{
  "n_layer": 11,
  "d_model": 384,
  "n_experts": 256,
  "experts_per_token": 4,
  "d_expert": 80,
  "d_shared_expert": 128,
  "activation": "relu",
  "moe_layers": [1, 2, 3, 4, 5, 6, 7, 8, 9, 10],
  "router_score": "softmax",
  "normalize_top_k": false,
  "routed_scale": 8.0,
  "balance_loss": 0.00454,
  "balance_bias": false,
  "router_z_loss": 0.001,
  "n_groups": 4,
  "groups_per_token": 2,
  "shared_expert_gate": true,
  "init_std_router": 0.00959,
  "lr_router": 0.000628,
  "vocab_size": 8192,
  "norm": "layernorm",
  "norm_eps": 1e-06,
  "tie_embeddings": true,
  "optimizer": "muon_variant",
  "lr": 0.00128,
  "beta1": 0.95,
  "grad_clip": 2.0,
  "batch_tokens": 131072,
  "seq_len": 512,
  "train_tokens": 1102000000,
  "steps": 8408,
  "dataset": "wikipedia_en"
}
Below are experts of layer 4 (counted from 0) of a mixture-of-experts language model. Rows are named router (the router's row for the expert), up (a neuron's input weights, with its number) and show model dimensions 96-143. Each number is 200 + 40 x the weight over its row's rms, rounded and kept within 0 to 999.
After each expert's rows: a language model's description of what the expert responds to; "mostly gets" lists some tokens that are sent to it at least half of the time. This comes from a sample of Wikipedia text that the model never trained on.

# expert 14
router,148,261,262,198,220,214,168,274,222,153,180,204,206,163,189,220,87,238,263,221,175,218,210,169,223,251,126,210,176,183,202,141,191,212,219,228,191,217,212,299,209,207,257,210,221,176,206,211
up0,280,253,152,234,177,193,182,204,224,266,171,222,221,194,189,198,383,292,200,214,186,235,165,190,145,231,89,199,244,278,130,244,189,203,191,201,176,209,167,313,184,216,170,178,200,179,180,177
Line-start items, suffixes. Tokens opening a new line or table cell, like list dashes, pipes and No/Now, plus word endings such as -ing, -ation, -ed.
mostly gets: "No", "Rel", " no", "iding", "Pe", " whether"

# expert 39
router,267,217,201,159,213,189,249,183,216,312,194,216,232,156,194,202,246,209,171,201,165,249,217,196,159,204,417,193,194,205,202,156,181,183,183,238,174,179,246,149,197,235,221,201,227,180,233,206
up0,219,214,234,265,234,178,189,194,193,214,246,210,166,235,164,216,177,185,159,155,176,160,226,193,238,149,173,215,225,202,133,210,100,204,212,215,117,245,218,141,187,280,148,207,197,233,221,24
Nationality and language names. Nationality, country and language names and their pieces, such as French, Malaysia, Arab, Math, and the lam of Malayalam.
mostly gets: "ema", "lam", " Malaysia", " Math", " Thai", " Far"

# expert 68
router,313,235,310,200,242,217,301,219,242,181,196,164,238,168,170,235,188,221,228,197,173,228,242,185,310,202,176,200,41,217,231,166,202,214,224,215,185,197,216,228,224,220,167,199,206,199,224,211
up0,328,228,161,218,224,247,148,225,197,191,196,164,177,205,173,247,128,214,97,142,201,223,195,196,207,260,156,214,166,289,114,223,177,259,238,275,193,180,215,199,192,245,251,211,77,127,154,183
Concessive words and -ing. Sentence connectives such as However, While and Although, plus -ing suffixes and possessive s after an apostrophe, as in underlying, town's.
mostly gets: " However", "While", " Although"

# expert 8
router,242,266,228,208,217,198,220,238,205,141,193,193,225,176,204,220,229,238,182,232,195,235,195,196,97,164,93,204,201,212,241,177,143,200,190,208,182,210,215,139,205,232,272,218,224,201,200,237
up0,183,192,166,221,226,215,238,190,254,217,124,157,208,221,131,226,194,212,201,224,64,221,372,132,215,205,180,248,220,220,216,244,86,275,257,274,92,227,241,203,204,233,199,171,217,145,189,227
Proper-name pieces. Capitalized pieces and words in personal, place and company names, such as Brown, Carolina, Capital, Bengal, Jr.
mostly gets: " Brown", " Bengal", " Br", " McG", " Capital", " Na"

# expert 23
router,109,220,246,189,232,212,246,167,214,176,189,173,169,208,202,251,127,258,223,227,218,205,229,191,191,189,257,228,150,210,83,241,200,198,192,221,178,230,209,210,229,214,168,219,197,188,254,235
up0,191,287,267,183,221,243,253,212,232,235,200,182,173,146,162,224,197,180,225,238,154,212,200,167,171,257,166,201,236,214,233,191,168,214,238,225,200,221,182,170,186,212,175,130,282,172,213,203
Institution and title pieces. Word pieces and words within proper names of organizations, acts, wars and places, such as Gun, Historic, Engineering, War, with parentheses.
mostly gets: " Gun", " Bowl", " Historic", " Way"

# expert 48
router,300,219,174,180,207,203,194,133,202,246,215,192,196,152,194,229,169,242,198,208,177,205,235,184,145,185,205,190,174,219,249,196,201,202,181,224,175,214,233,291,210,189,270,218,229,181,229,209
up0,178,202,232,219,248,114,137,121,99,194,223,216,262,216,152,264,189,199,151,192,179,246,211,205,192,128,205,167,197,223,239,160,193,232,219,270,241,246,239,191,225,213,215,211,161,241,205,173
Articles and infobox keys. The articles a and the after verbs in biographies, and infobox field labels after a list dash, such as CPU, Starring, Population, Density.
mostly gets: " Density", " CP", " Starring", "See", " however", " Population"

# expert 16
router,191,222,192,147,217,218,195,138,209,176,184,174,192,251,179,189,82,254,194,195,177,225,235,166,124,184,196,206,186,187,109,131,190,217,190,188,196,234,200,214,209,180,299,210,235,156,233,204
up0,176,284,109,214,202,207,203,199,187,214,213,188,160,187,234,203,224,180,207,241,163,213,242,195,144,190,204,209,178,144,201,157,191,224,211,202,213,196,232,215,224,221,212,194,169,198,262,246
Number endings, close brackets. Closing parentheses and final digit groups of numbers like 000, 550, 776, with occasional word starts such as dr, ph, prior.
mostly gets: "000", " dr", " prior", " wh", " pract", "180"

# expert 70
router,228,193,247,239,199,217,226,69,225,153,172,194,242,185,208,243,162,265,181,239,162,242,214,175,126,210,153,209,280,227,152,178,166,233,226,227,227,229,214,217,220,224,187,178,213,198,227,216
up0,157,223,197,269,209,239,211,263,219,236,200,139,199,142,180,246,196,172,165,200,175,163,217,210,217,220,189,262,273,192,136,200,180,195,249,197,167,265,169,189,211,138,209,190,231,170,171,199
Non-Latin bytes, closing parens. Byte pieces of Devanagari, Cyrillic and Greek text, closing parentheses, and syllables inside foreign names such as Arad, Zoran, Komarov.
mostly gets: " Ara", "oda", "ior", " Net", " sit", " sol"

# expert 43
router,6,240,88,231,203,191,174,136,205,197,171,190,202,215,191,213,208,215,153,203,170,188,236,174,179,79,240,226,220,195,171,199,170,219,205,223,164,197,197,269,211,200,268,202,204,186,276,206
up0,161,199,119,204,247,190,171,132,210,237,200,204,184,179,167,259,166,251,272,243,178,187,234,237,288,197,247,214,232,70,179,211,132,245,236,227,213,201,233,184,207,162,159,229,102,169,204,240
Pronouns and subject nouns. Sentence subjects and verbs in plain prose: he, his, was, is, plus nouns such as motor, window, Music, Act.
mostly gets: "He", " Music", " He", "ume", " President", " music"

# expert 20
router,201,225,195,176,182,198,42,203,204,76,173,195,204,185,201,233,105,169,313,197,193,194,228,182,101,182,197,201,274,240,218,203,175,239,196,218,194,222,207,353,210,178,255,215,214,195,230,233
up0,198,221,126,172,239,209,126,240,218,301,174,215,201,216,161,213,222,273,165,226,190,215,214,213,156,180,117,229,103,267,258,121,179,300,218,240,167,202,197,166,234,201,225,120,203,230,194,219
Passive verbs, predicates. Verbs and participles after was, is, began in narrative prose, such as used, held, kept, believed, prep(arations), plus the.
mostly gets: " used", " Genus", " kept", " believed", " det", " expected"